Weights of a small mixture-of-experts language model, trained from scratch on English Wikipedia.
Size: 11 layers, vocabulary 6220.
Experts: 128 experts in each of 10 layers, 112 squared ReLU neurons an expert, 4 picks a token, a sigmoid router.
Below are experts of layer 3 (counted from 0) of a mixture-of-experts language model. Rows are named router (the router's row for the expert) and show model dimensions 0-223. Each number is 128 + 24 x the weight over its row's rms, rounded and kept within 0 to 255. Numbers have three digits each.
After each expert's rows: a language model's description of what the expert responds to. This comes from a sample of Wikipedia text that the model never trained on.

# expert 57
router:143138128124118153123092093189121136080171171111141121108137123116157116149124140118159132102152129125117114150119132162134138125125118153076157115131181147098143125120161152142148113105146169109143137137098151122141134097099151108138102140174129088106089145148160129129144131111119177107093168144122069151130071133109179142124138132138174106053152109131131139189116104144119094116126140130152133155103172148142122124151118122124115131167171135125181142135167146163133132151094122122125126146139142135151120158147127141134119145108124133136125123111134167116133116152131137127089132093137118123143071179145137128120079129126061127067116138122091154129116161118102132112113
Description: Lone capital letters starting names, abbreviations or codes, often in tables and infoboxes, such as U.S., KSA, W. 2nd St., C. sapidus.

# expert 43
router:117144129116118127109098108160165132092168152087104101125155116150184090152113115072139125080125164154124136188120098112111185144070126146095122148120115146083107126127130155110130125095139149119107172107089150115145142116111164116099087134167137107155101135143132104162139131122128146133101137126161115127143138139125125125173129120129156118130115118143160112145113108139110117111138117111153144125109159133111143073151154187136084112173130097116152133151142149148127111112143160134132121127127158102118116137111139198135132134159145145114159093139149119117111110156168116147152150106110137130172095138120108084132088140117085097063114163107137143174134166112111146124135
Description: Numerals in tables, ages, dates and statistics, often after a pipe or parenthesis, like aged 42, September 28, 0.7.

# expert 11
router:127093161121154114121123125158145143087148159132154095128173130108161112137158105113115163073128154147145111167125115133089182156094116113073140188109127111117099155138149144099146142089153143125120149121150163142101153106142128087143109159110124095139116096121149132120136181120121124145113176128141111150137145129098147158109147139128144079078123125129140141142102101151117136138162161108151106120105172117133125107169136154102127084138169145137162147134138129158136108164138138129121132135108140152131103193112104161172100123120117099156147120162140122114089089145145099123126141124145084124157076138139127139100095150107067124110176125175142149126141141115135143128137
Description: Function words and markers like of, and, than, however, almost, $, line breaks after headings, and pieces like pe-as-ants, unf-ortun-ately.

# expert 15
router:110106167123140128109126091145131092098147192088137175136147119106138096160113149105140145107126127105145149167116127129132165117068129172116134125140132168094109153141116142108116159108130158125145150079133123136135162140154137091099107183149123120129122170099159136123134115169128161117111131108148089132168139158118172150162137117136173115099113110124101123170150119157120142136138115144212156116113154150127135088156148158133091122131146141108142136121171092129117147119108131157135171170151177160145124155099110154117175100112133112163127133111148137148113135171099087098123130133126150134116106132137102114107112123141081101111116093114128134094108144119124149163164
Description: Table cells, pipes and digits in results tables, the piece art in starting and Charts, and clause openers like while, However, although, but.

# expert 6
router:116130100077135098133084127164139124095171194105123112085137159098142146158173131117133110106080151141144176141123113159110144131140113127122144161118131135128138076144107176151121182112113160108141194110142125108109127136131147072114091148158174137138136140091121154097126140122135131096116159146145099141168121127157172146180114148160149104123120124144138109160127101124165109109146139134148133182110142139136173068134113166115114137161112124136148147143136113148134116132120118144143161113100132124108137180129130145155121144119131121118139114127139182098120118148147080119122150085135121148128114144157144103099145094160099080120141127149150160150146153136097144128119
Description: Born after Biography headings in athlete and writer bios, plus inner pieces of foreign names with diacritics like š, č, ordan.

# expert 48
router:076154127120141133107111138123139149085150146111124117113133160073130114136130129097114134088096144155127139175127082134107162137091125139117140099124138117086162145127115185123138147149136142092085156089154149136154145109171182073118124168142145090153079135075170109140104115139089128089137129156158110113093121135116152144152167111129130088118121123122143106151127102141160099148128110092155120116133152155115101101162129157140107130128121122097174118131131103137138099132156145155118166167106178121104090092136129171146118119099153115139124100120130170113153120171107117114113153123089094133124078109091130102143126127141098104101114143140112175146145123122130112149124
Description: Line breaks, list dashes and field names in infoboxes and lists, such as Country, Release date, Education, Area, During.

# expert 27
router:126096104099128105126086071174161167070152207083095136097134175129133135144107117105156152063090156114151174143108112144121160110126129146076132126140184157102134131164156177150125150111122166116106111135124175124135164132141137093122124126128128090140108115125144133132149148088138125150124166165120108165100146135122142149165141132114201114093110105141107101144145134121127144121127133154162135148152121097150139123124111136149129113124125129132138116111145098149121155140112153154127129133083115135133119147158121160142125119139114124120141126103162111083122146146140115120115132111076111142176073136145149087098104114145098125081128123101125122123151132156125135132153
Description: The piece pl inside words like coupling, birthplace, displacing, and capitalized first pieces of names such as Cl, Val, Tr, Cont.

# expert 20
router:123114160140141140122094121155184101102154160117106142102162109141127116178109143088135132081144162146136105174084152136142155120088093160111142152143114136078138143122124183116137131126160164131129134105118103131147124123113171030106151148129150107127126116111161124155125155093170175102098130148130106149110126147135180146103155137097136099120159144098156105136129153138131104151131120118145132160117140110070112095146121144128119108163143174085147144127125075154156093136095166147122137125140130116127130139114145168168160132113112145143126114139164123114146126085120082147133133117127131143131105149126136115102104177145118110106095155115130160124130150140148166131108
Description: Middle pieces of longer words after a prefix, such as val in prevalence, gress in congressional, ber in puberty, elled in expelled.

# expert 17
router:071106139099136160100098106152166156093204157113173144114170099096135084165154107114159162119119138164112157172113129150110191156110106165115137112098114162122152119141128151105116164107155182098123143144116139105138128122124164124108113163128177118140151157115134108119128152099102167156141154130128097133119146127152142125178167130128147112040138100126129118180150132142141126147113142126146114164098153145166133105129139127121131127134151097146149136147136148142135143108142123127122159143105115138079130167146148157127113146087132116123136092119143148095134125130149132124107134114117106153131072141133125082108123141118113136128120131146146136147170160104145133127080
Description: Single consonant-letter word pieces mid-word, often in Slavic or foreign names and compounds, like block-b-uster, Jarosz-k-ievicz, Strol-z.

# expert 25
router:121093114078132094124126119184144170085193181087123097094141125126150178161143136125168134105127149125140142135106097142117136142102086175092151130104131127114147105129129153150106132109146185117102168114140138137146154110116116105141103162150128125130104155104144104124160143099107145090081163150123055113119100118087155166163134155129148100084122143155152137134125149102134111105148122125123153108124154096081123123130134164164118104160146117137152150100138138156120159137122105163115168131121134152115120183129126160152143144131142122101130116124123135116106104131112121113093129101114118130161063130143147086157109118122088092104103115141108137136144158108137121140142
Description: Single capital letter or short capital piece opening a surname or proper name, like H-alf, J-aatinen, Bur-roughs, Mc.

# expert 22
router:126152158098139118116126133119129146109143169110131134145109151158158111149144130087155162079131147122128195168089115120097153135133123134076128113132115146105144131136170157127116154126125149136104109106141141094122142094130167136085111132139140106115122143118150141110098103126139177142112159121159080132139150136087155149143107177121151106099122126156154137130140121128120128133105142118174106134139158158116088118135120150103123105146150117137115138194131117160150113135189139144113185172106139122151145133123099155138124083135152116127128132110129139108081101120128076161110156128086169096151077148153133130131113099155070127060133135169088137138136171104125127133145
Description: Number and quantity words like two, three, several, many, other, plus infobox field labels such as Genre and Years.

# expert 23
router:126113093102135171135083123113124129085151162100117139125133120109152166151128152118142182108112136119130140176136107105136180139128138138092136126125139140122144103180100150109173141115118169125111118136136122136167160133136158113093080138143152108146091129114130114151107155142176127086153138132093120108112167117097176123179153178134150110094112112133140087177141089161165144119179143108116146117121131144102107113125160138109118116159153118136172098137153078138147116156149144147085119169132160160118136152119119163163135125119114118111100108108163150096165110138124107142098146112169155124125096145142115132105094139115111105096159134133151141095165128125096160095112
Description: Middle pieces of common words like Sec-ond, L-ater, Th-ail-and, plus time words such as each, every, day, week, time.

# expert 26
router:097091166103159075121120111177168140090166117147129122100133127078164124170165116116156138097124127114101139160105114128156145139084095135074136116111119127110141110127150134155115163112135123086125115137140141134132166102098163120113139152115132089135109088102138109131108106112135145161156167148169137184135094147144139186139174113109169119125128098123157112151149118112107143135127151085167163126130137146109140098139128141117106117146151126124180166128111129166142115118115142169063136144091156146143117106144128161149154124147111120104132077141119176116136125152146102158121107135122157128168116154146149151122104130142128110064149130130150147123155170134122121103117
Description: Word-initial verb stems awaiting a suffix, such as employ, act, show, vis, impro, plus among and support.

# expert 62
router:105111129130142091138118112166131138103165155106126116140155106139116138156153128104137146058113134127140125132123096154136189138090124183099141155085133177114162114105154178172114148124161169137120147129136160099156145130133158120123112121143098117153138154089118126122140135119119123118119137155112054116153101169108139152159150139142110117093133143129146158174088101141113113109133110120174116122122150118102145102182127133157088116150131148147163147088166083115121146148133133114126155145094168136130120129141107150134146125087138087128128114104091140090108105114149125118116135119135118114167074163119108090090060146134144102124124138140117121155153162157124135160134
Description: Colons, slashes, dashes and units between numbers, as in kg/L, 17–24, Number: 33, and IPA slashes.

# expert 31
router:128133110066118156115105108134139136097194162130117139120160161137131140141154171127125115069076153135137132203126138110116151145116106140106141146102132121118144122130165142089124104151168157070116124121142135106144134151164156106108132148147149081090108093114135109119137155110155153079089116115122088129119118111109160136155124114153135128117124129127143150120141143161111081174122106129125118126148186138101129127113113160136109126157112125125177161130142133159149087135127156139145153176123145147130119172147124161110142113089096123103094095139174126136136133139161128123073130143145152130160057154128142078131133113154109085113123153113144129116129140106137136114101
Description: Opening parentheses before dates or credits, and nouns like Republic, Council, Party, Army, plus -th in three-fourths.

# expert 54
router:098104155104116157139121145152120165113130173074112129120153094110126158137141130118137116072070152158111134135119096122120189123113100159074113138140134163123119129115157168116113115120157163103138104139115140134135133130128136134114129164124108149153163093110153148130127143127119118110094166159107082114136112153095132139155138106152168117072147142165135151151130116134166127154150113109162092123115147141103100133160113163123089082169137151084146125145186108164132152125160134155075133121127153135142145140171134169129129143138124122159119135136145141136116144127161111131134133112126111160159091154117140099117083134132078097124114120139116169174164181118144167154152
Description: Periods ending sentences and colons after infobox field names, such as Years active:, Original language:, Episode:.

# expert 56
router:073112149117119138143080128158145154105167152114157129128117127121112135169136134090117117102103102133120116130112140109114159171114077130085132132136123135119138096102114134165108129143115177102142127172170116136178143158130153088123131156138104115152062098136150135145127134116116147113074130138164082136149141096113154134147149098129170098110111138119105125130144114147117114118147168077173131120146186098105129092108127147147118119141116105106151135087121080114151095142136142156140151126108159182125130164162113169123136130128113153141111094105150167113159111147152127152127171099146085107199118131141147093108116135115117121108102139141158139141131144119172158133136
Description: Closing parentheses, quotation marks, braces and heading equals signs, often after numbers or song titles, e.g. (age 75).

# expert 13
router:094142152122095157106083124141138103108138144122118108116127092105132107174149112100113133059111137118057132194086136121088172134117088175094139142121168153113125101137124147153127153085157121147108110114099169137103127112121139142151105144090122114125118136108149145141124137129127131119155144130151080143141097135122192156127167160108146135065123134104117114146141108141129115145132132132121122154151172151139115132145109149141154089153166117126158141126174105138120114110141152104121117146129206167129083129148141152135112111148095142108138115104143123103140106123173149134146156141137121113154113128122116106122079130120095123054119142096155131101108103118147144137124
Description: Endings such as -ics, -ology and -ex in Etymology, Codex and Index, plus York, London and Angeles after New, of or in.

# expert 7
router:124129120104123102140113116174115138087174135111134131125139116136133163165153085080103120107123167109139119175099112131143142078135115138068158147152085134089178113112141129135157170069142138116113119135124132135140157159166157103135118161114119134120153073101153088099145138104185127093154179133128118149133128143118135163143133155129150102086108113133128119144149141134133153119155147135183143120128156116088138114129121183117109135138119102111147150119144137159135143132117134107137108174114142156119117166138118155178112131137138133111113101121135151117145133137162125140106170125119106134158071136154119067104112149127103116059127135122102145143103154122095139111080
Description: First piece of a split lowercase word after an article or preposition, like pro-se, ex-ercise, car-ry, sp-an.

# expert 46
router:099081146088105117134100081141148142082157160109129118107145135118170129133142147076123141116101137124135137180080127108118179115139098140115133101100116109112163089139138142127149171083146177101110141093124132134128129134151151112153114136183116112115117120111124114139096128095128177131079192127088080113138117107081176123148146124146175100112125121177086111140128121122159106123125147150109130114124127123091104126153125161143104088121100101127145138134197086143109133168153113144116125166137129146120127150155077155153126114132149105114097106119121169129118104120117140124133153135131105147122107144120098100110105123135100099096128116123132157143150139164083141134107
Description: The ordinals first and second, especially in sports results, plus mid-word fragments like am-id, Ab-bre, and table pipes.

# expert 0
router:131141125088120142133098116180125107089135234117111133074161129102194123141134138113136127116120158139153124148114100140122158087148110136078146144135143119110120124138146133112148146119149157094150109150123167118143170140125158091088095134137111103133126121109166141150140122113099164134087144130142080146155090135123158158185126109119144082059112123116110150120136110144121108101119131149120146140113142132124101125164117141132106139126170136118132154150132127138124144150097150121141131133112142143148104172111138130126102121139111127135114119159179153105132122157129119144121164126136094140176079127173175129080150120147093115081128112149109142115119186153109148140125
Description: First piece of a capitalized proper name after a space, often in tables, such as Kitt Peak, Los Angeles, Cert, Oxford.

# expert 58
router:086133119110165122133122101174172138074153180099135140085126133118137147117142116110138142089072167133127147122111156138116140141144094133075114154134148136125115112144153179139157179110140160123108090128129167123108183143131155121108110126124135127172093114108106131118153121144127168154095159125135089140151094117123170152171137114130140120095131138135109141140136131127125108135141116135131153131122172133125135154157152112135064124161152127150165126146152111154126167156085141154090112138126136145084163182134132132173129124156124154149152129157147161109152125156150127130115153072124104117170101130118156101132102149136114102074110125151116131119161180155117129133161
Description: Common male given names in name lists and text, such as George, William, David, plus pieces like N-ancy, v-ice, r-ice.

# expert 44
router:074112128127122099123094127174144120106164144125114137091130125157142101163133120105133128088140146162091148154100092160097128108124081138117140143112141160096148122156143128123133126129161128108111131111123172137149138119134206111138125137108112106132129131134176179133114106088119119136116148140117103164144119139127155143168132144123144102095102152106123141123147129146120112116149123127143133138128170136111100107134124143109097132136182127124126190080117140165099078128109172141115106145114191184141123167119131132139113187111123130124101106136168109142126107123127104154068140098120131138175081119140144122120090115167130101052120105111158173128137147141118153129129
Description: Country and nationality words such as American, French, United States, China, plus stems like scient, International career headings.